{
  "n_layer": 20,
  "d_model": 192,
  "n_experts": 64,
  "experts_per_token": 2,
  "d_expert": 64,
  "d_shared_expert": 0,
  "activation": "swiglu",
  "moe_layers": [0, 1, 2, 3, 4, 5, 6, 7, 8, 9, 10, 11, 12, 13, 14, 15, 16, 17, 18, 19],
  "router_score": "softmax",
  "normalize_top_k": true,
  "routed_scale": 1.0,
  "balance_loss": 0.00818,
  "balance_bias": false,
  "n_groups": 4,
  "groups_per_token": 3,
  "init_std_router": 0.00807,
  "lr_router": 0.000559,
  "vocab_size": 8192,
  "norm": "rmsnorm",
  "norm_eps": 1e-06,
  "tie_embeddings": true,
  "optimizer": "muon",
  "lr": 0.00677,
  "beta1": 0.95,
  "grad_clip": 0.5,
  "batch_tokens": [131072, 262144, 524288],
  "seq_len": 384,
  "train_tokens": 777800000,
  "steps": 2651,
  "dataset": "wikipedia_en"
}
Below are experts of layer 13 (counted from 0) of a mixture-of-experts language model. Rows are named router (the router's row for the expert), down (a neuron's output weights, with its number) and show model dimensions 0-95. Each number is 500 + 25 x the weight over its row's rms, rounded and kept within 0 to 999. Numbers have three digits each.
After each expert's rows: a language model's description of what the expert responds to. This comes from a sample of Wikipedia text that the model never trained on.

# expert 28
router:508476516525471522469523477535521532505501482562467483509465505505510521490464498546536491514517509524518543503494479473471495497460480501512503517499489456457526504496494521504525482516476552502521488492517495522507521530479551492500531529466515498513470535473464502497499491508521525467
down1:474471491472477515463522507527495485509508485497507468511518517514455503521479504507483482470463527437494486511499494459461505521505479496488517507522460525462503479510524479487512446478487459472511528480517484500521484550490549475533547507494505505479492494458508463499475513505519493503
Description: Nouns for buildings, places and institutions, plus field labels in infobox lists, such as school, church, station, Opened, Public access.

# expert 16
router:517501537491511511522532520440507505459500484497528515536509485490494477483450534489524532481506486490466513531492500499484503507473482511498455519478450509492495477497488473479514486513531518552469521510459539482491510484499484528479474526478542516495495541507523491452507508454496517516
down1:478518496526515505500522558494479542493546534517489426450526481505496476531507483477502491513492482529504500474528467514501495490494515494494493489556507505510502479471514464498469501487527481527525502533533513567497473512476500464518493505520535477493486518510505490515448567469493502507
Description: Middle pieces of learned or technical words, often after c or al, such as tuberc-ul-osis, techn, regul, olog, struct.

# expert 44
router:524493475474463464494484499445479500504497508506520473492519503525502519476501465478476489537496482504515537498470513482542468504553495509510543487543497502526492520526511515489471503500458506522537493506531489525542476459480514497479491509454537501489524537486504489488508479468461474490
down1:469514489474492449495496497499557501541518528495457525484477489497497522507493506504505491469493539514446504466500505503564509531504517499509489493520503535506476470513503457501566482511573493488487487494509497523532525516518502469456491500530525500507507498514495489489535508488533480488
Description: Prepositions and punctuation in music credits and releases, such as "on bass", "album by", "with his", commas between instruments.

# expert 11
router:530493522506506527543502504449457483484551490491503499483509530529467508452495450474489534543513498477531479510481502498505498472553521476567482545549468523495532511526516484516496500505512506503537520518477498465501491506496491457480518477460543508486531520479508500495465541504483503509
down1:517489561479470503522519494499493491483541522526478501460494521494468461495530478447510485501501512461474506467447548499468499488518497497505554474479484494537497486525545474494529512543547508475513484470499540493505520546528513497533471515509498496477499529506497492497533552487511523460
Description: Day numbers in "born on 22 September", words like until, during, since, born, and commas, of, in and table bars before dates.

# expert 6
router:453534502496486497500492526466507500492490516552481482499469521493487491463555481475511493479517502493511512461504494487488504540513504472502511448518530457477502514470510523508529513516547529511440559489523438489480555514497526495487536438531482485482517506487509499456520460498484471497
down1:470533503476491488499506519506465476517473510480513475484479471488507554502501490499522502513470530481502495482521457494483444510483477500533504474527492469552485512476510508486509515477492495541486503483513492510461498551485491513480509555489493436491509547510512482511501467509534500503
Description: Tokens for the letter F or f starting a word, often after "and" or a table pipe, as in F(und), and F(ragrance), | F(innish).

# expert 56
router:550502541505517512510542448518495499482481450492545518455514474476497505500493446482531501496488501515537504505503498515474508517474486479550513464500523506474503511550518518505511515463506459518479490498477491520480491491468527539482500500548477511526477501523532499503504496454473504494
down10:508502473502512448494540521524494533568525513453540513513476485537514451547491482557496491465477493488502493491468529515516527490519498484520487495490501489461504532450489460490552499497498513462531508516472440525501486478503507507497526523532499488485471516512476509538456504509473532509
Description: Latin suffixes of genus and species names in biological lists and taxoboxes, such as -us, -idae, -ensis, -aceae, -ita.

# expert 31
router:452513488469510493478530531471511486541460510515509545531525462485484520497507548492499469524428491489461489509518474483483510480478453492519528555514509494507503462509497531464522521491518525484528462492496509534485468535490536541518515492511492484490509470493542471553478504485533497508
down1:544482513484494497507516510456498493504537500514525473519490470573510505521526497498490491476524481467496471533529534520522471507511487565532445495486473513465484549465502525469503492506528479467514491496518479515502520501500518502473498537528479515471529511504500482471460511449516536496
Description: Short mid-word fragments, especially h in greenhouse, beehive, hedgehog, plus starts like stat, cor, wh, veh, man.

# expert 50
router:487480497493484479499493507507522506524473491507503501500542470511476459487528520462531496501540468518478494540482489506555480483466492506449506500485521483491519521479491513512543445574531510504468481485515492470482550443486520485488451455529500493490484473482499509494472497515510488492
down0:482538499472578500502499506483482491522487527528515509512504467484490421467481509503510546472460498528499506479505521473445506462514469527496451495509513525522494477536437515505477514555464516528510516508476511483518474509512477529511529485515515546490515461484509477506518468505516457534
Description: Word pieces containing v, p or qu, often after a capital letter, as in Can-v-as, Chap-el, ev, oper, equ.

# expert 8
router:469520505508508515548512464542526470560487498461483526523457462493520544496453501496505455457556492510490462525516499501519528511491523465512486478510539448486515494513479496546473517484521471495469444491459480540475501480522487513459495513531485502511528500488458464534522487501508509518
down1:497481468447534532494436513492529483495500522496534531537489528521515497498507478553485492516577528537493489515554493483493508500500510508521539451490514531488464484483510489466495480485499469524494505497463448541500470492502511474487487500524520517541470504538498512490507478520523502519
Description: Letters and word pieces inside Slavic, Polish, Czech and Nordic names, often with diacritics, e.g. č, ž, Bol(eslav), Rad(wańska).

# expert 29
router:541512493492512494473488500513453463485554514516533497480452501518553532512484524474523522504485528499496512464517473509471475512496465533452485561513552483534474475483515518510529499514516480524506504524522450456460484533486497482492535494475500461520519521458534481496508488506509554536
down3:481464513522527514510500502467517498517476489502487512484558492486454486517511510497521520525439472502510481501486519572549482526471509486518515440481478483456485523509501495510518478507504525497472505512509493482503488445481522524526536505518528498482467483501511480513452490496498534474
Description: Single line breaks ending infobox fields, list items and table rows, as in "Ambulance: Yorkshire", "First flight: 1913", before the next "- Field:" or "|".

# expert 61
router:502477469493493512465517510531489516510481506437461525487504491467495509518495478469498499478482503492456507504536513505477498530527498458460491503477502518474506504475526538470510504463498457444492475503486514508514479525480514453501502493500505504520547521539467519550501460510512483481
down10:533504485502487512501499464481459515491459491456513530464517493423523464460481495486488563500485498465517546540526527466511520518530461478473491506478498517504524522465525549465480504512489528511537509507520507486473474520475464497510513551534509535515498521505469526498509495512449498476
Description: Vowel and syllable pieces in East and South Asian names and places, such as Ma, Li, Ho Chi-wang, Fukuoka, Swahili.

# expert 32
router:470513506504506496550524530493460499513541482481497491489480513491514500507513487532512518500506545533521511486522491536513491508493523517519516499493514513509470508470450522480475507465486481474561483492484494479493512515505460502490463493497492523461463459460481460470515516472463515512
down10:504475481494494545514474510491517515487498514492526488474492524509483499526537507436473490486524526488516519545521518534501547509518501449486511553537501486505498504521555535507490474484517487510553458469498452494513501529463475480537477531489481514504448508510488541529496504491536548485
Description: Common given names like John, Michael, Steve and capitalized words inside song, album, show or game titles, e.g. Fall, More.

# expert 51
router:492524490524557490546504470560486517497479482499528504532474470558489468478527508493466529550513488525487539510460475467477523545541462490428478520485435527454511508498513463480483496522533497501525497494479463526508480516485516524498493489542494490503513481470492535546491522478498503462
down3:470538519490492501505522479441500460515494519488520506488494464547488472494528498461532459504467523524475490489503507547488543514507523511479513522498508489489483542470509502507521490503530525527472558518506473502470534521513466496517502474486511475522484499462499504474491528450497508495
Description: Byte pieces of Japanese, Chinese, Cyrillic, Arabic, Hebrew and Thai text, plus digits inside year ranges and stat tables.

# expert 55
router:503510480487470510516474530536487506529481505503474488485458519513488550509504498506519485475511488485491550466446505546522510523533511484496491500528539476522472501523510474538473530499473516449478555525535476505490473509507483495524512481509525505478509549497451571535491487530483479524
down1:476511475473494496483475495483503485508499492499486473461485516522503452511481477468431538445455481548513480441513470518485519522499509441525522504472493503521506523490504498524481501521506489514509503520483516495487465470474530524515486498515533534535486484494476475497477532506461464497
Description: Capital letters beginning abbreviations and country codes in tables and lists, such as (USA), AUT, UFC, ISO codes, InChI keys.

# expert 35
router:453468536530527531477492451466497517479515478466553504507524488515480489526486502481500537532475525499505498512495512504508474518533539510525490531476480478489511523515474468517480521460498500438514529545530512532508513484538483450481518532489508479544532506486537484478511505473479524507
down10:529503454468532481544542492506495534505530505532481496507482478490517518533471489493485470494509518467489478471483492472475510491504488504491465529495518514519498479520422516510531495514387475537511492501478479507521478509502501483452523502501474496497501510522508493489499475490504511463
Description: Verbs like based, was born, began, was released after a subject, plus closing parentheses, quotes and clause commas in biographies.

# expert 1
router:532470508493450471509515459459517556478532473484476490518505512503488506497484488483487534503516471492561461565501503516493496470476540510492487481516517504512543489516520505501504492539491545506526497490549523471504493463531470487478527513480538465478526549523507494501477524463486492485
down1:519550518499478452523465511526499499540500534493485513536500475459489469508507500498537506491488466521451479544480506516512491515530524496555515469519517488521533506517495476511528489475475533504533473514502515496533453472493543492512445513474491490464510504487498510521545496527470471451
Description: Function words like to, of, in, and, for and commas joining phrases in running prose, as in due to, able to, point of.

# expert 20
router:523466480487489503520495536530484524510512508515540526515498525511508474491523490529517537527463465488490498532441490438521498479517536471503493491518470513518503555437495482478506461488483512489515480514510490488556460495496502492482517494458525464473519483508474462494494520500496528504
down15:524516530504484461514500496506489554488499493524495521532467502510528537476535492521544534512437479499498510460488546482507500505494514567470519484473496492506478516465532505490505556466501453485469510524486513474489458481470498509492420435486496485478525518520518499498516491462488469527
Description: Periods closing sentences, often merged with word endings (ation., es.), plus table pipes and closing = or === heading marks.

# expert 14
router:531511508483517545504443556503554484471502500532552536528468539508463524489527507488527480503511517493493508504513515528477488488506475519526498487486491518533496498540498482487516489511489488469477497485473500463477502490474523486492541500521472500500472468509500541519536518521524445530
down0:492537491472471489525501469518456519521508489543488476506462485535544506506542473516480488510536468510498481529451527481504474506504503483496496519473531527507513562497497547503515552490502501482499549534540487541486513498498503487477507483527540511476471485441511478502560526477489476467
Description: Word-initial pieces beginning with c or C, including Latin prefix stems such as rec, cont, acc, exc, -c.

# expert 22
router:505478512530512482550524522470512468516480515524509534456507529527502493551506540538475474497477505475493528545529490478509517520505508499515528435480499491501485506502466532518486508474495489504498464546455494494534523507527520527444502499533473523463489459522506481492504523441496566505
down10:508523485492545472487480548508517484509522496462542504530492516499509479522518483486499476514483468490468456530501484506527497504475491496502485466483490489544523494507495494503474457501520549500514503511526496447513531509551526443445486431449496501512470478544516488498483453536503483479
Description: First piece of an English-style surname or place name after a first name, such as Whit(low), Barn, Kenn, McG, Wood.

# expert 25
router:492481503472484495515516515521504501515506496475475452494470523454487479470453504514476488474519544483477494504485490508550485534516480514498526473489511483479550472485515519522493489471480491501509524498479479495495517501487541460520501467520434490571505503518497525470503504513550477474
down10:509493481511517471529462503486505505465535559454514511504515536479471514523517543478469477508484471534500442483479546525495537495503490469494535500506513519436516510489516473499502473507497524491530479529521489515495507536467450478463493480506500470486480549521514466490493500440511471486
Description: Opening parentheses and quotation marks before a name or note, plus prefixes like un, re, dis, co-, and some line breaks.

# expert 54
router:531531511502506524485488461479519516468487528509486462474476460488539488484468516514477528495505513509495508542508522513508508505524478468487514523511505480469551504487482503459529529494483482502537524485497524501543478522478520483483478491470458477500451508493499488498500475495514561469
down0:489485492528476472512505459487505467483510530489489494481471501481453459462491478478521466521551542508530509505528525514475505474480478537501486518519521467503486506504525510524495510497450494496527533525531478527469520532454516488457497481481474532509464487524496493509528480540489526533
Description: Concrete adjectives and nouns used as modifiers or compound parts, such as light(weight), air cycle, dark brown, water, hard.

# expert 23
router:539459508506498492503498472470468549497531491533478439517494497521516510492498481503462516486531523475487500516519496500493504470456543498502509522517481512494540502454551472506520505497511469489525455480514565508533482468527512450467525459535493525522460494496490482523499500487490521477
down0:522483533484451508511530511506530478478536492485467560485506486490484476472463538491545531487502514516539470474476478522488565478531529465545463547499537486519486452470484507484492516500511512474508515505467497504484495557545535508527466537487522487519491475485487549498467516510472499511
Description: Final pieces of place names after in or of, such as Galile-e, Asm-ara, Timișo-ara, Low-ell, -burg, -istan, and words River, Islands, Empire.

# expert 47
router:472467491469486474513491539490502526489514531521463512518517550469531495476449478517522497471521461501508488496488499510496503509468498507476536535482444524523499527511520521492516518483529556475541530518476540500519481480501452488471539509486470504469484478491446516511510481487519559494
down0:525460476489488502500493490509532513547460528455502491471528502488536484502507566492537470514482486506503543529499482478490501528476503523522455493496473476500474507517513481461466514511482480514474518539551494504480501474511508495511461509496517508509483453488507475445470522490493509496
Description: Adjectives and nouns inside organization and place names, such as National, Royal, University of, Northern, New York, Naval, Iberian.

# expert 45
router:512473537478492477540540498490525497489526533477516499482507551500482539526540488532475531504503464502506476538491489490468493498511481502489477540514474506546518503444487458482455496557477516514479504503547560480536523506507484476502503515498523457487504516500477491480480467497482501488
down10:503488537513473517487479548535466476566472520535520501520488517509508510477549509480505493492521487511468482486502542503497521527459499511482507502528541541515534518502464513426515548497465448481466528478470502519490521484485516494509475494517466481441488527524481500488489516535485491489
Description: Past-tense and other main verbs and their -ed/-ing endings in narrative, e.g. took, worked, wrote, moved, shifted, entering.

# expert 57
router:450548494494499514455519480529493473459493476485504526503497494477516486463480492486492518509489495501509503567504549495492467512518486532475474473513500518513449481443504527479536519494524508514480436530471520489492483443504512509511464505464508504550516505516541517467468518556515494489
down0:504551526478504492517473516521469523505506534505509483525504506527499435547523507476493463540507528490504506499466539479499494522491477483544453456490491475532484513495537529493511507499528514449528523434504517488479486463489481492510514510509482511495519468495478507486521500496500521509
Description: Forms of be and have (was, is, were, has been, to be, can be), especially % were in census household statistics.

# expert 52
router:506523505526534525495522521485482511493516523511509487439462498538448490487510463499496513498476516455523509520473484487481545499531532471540501511544530502511523515502513506517491491484516498489471459488482466454507495528499492480497507476488505481486520540502498544497457504481505536488
down1:457490514464475534487500495457584486515493477494458504492511500467506506495472488485512497512499493523478492487522464493533530501485503507507504540475502493522502503502515444486488506478529511495476568486507497483515511511497500490498524515467490532506496480482492476532478530488485492545
Description: First letter or consonant cluster of a word or name, especially w, W, Sh, K, often in species lists, such as w-itness, Sh-ields.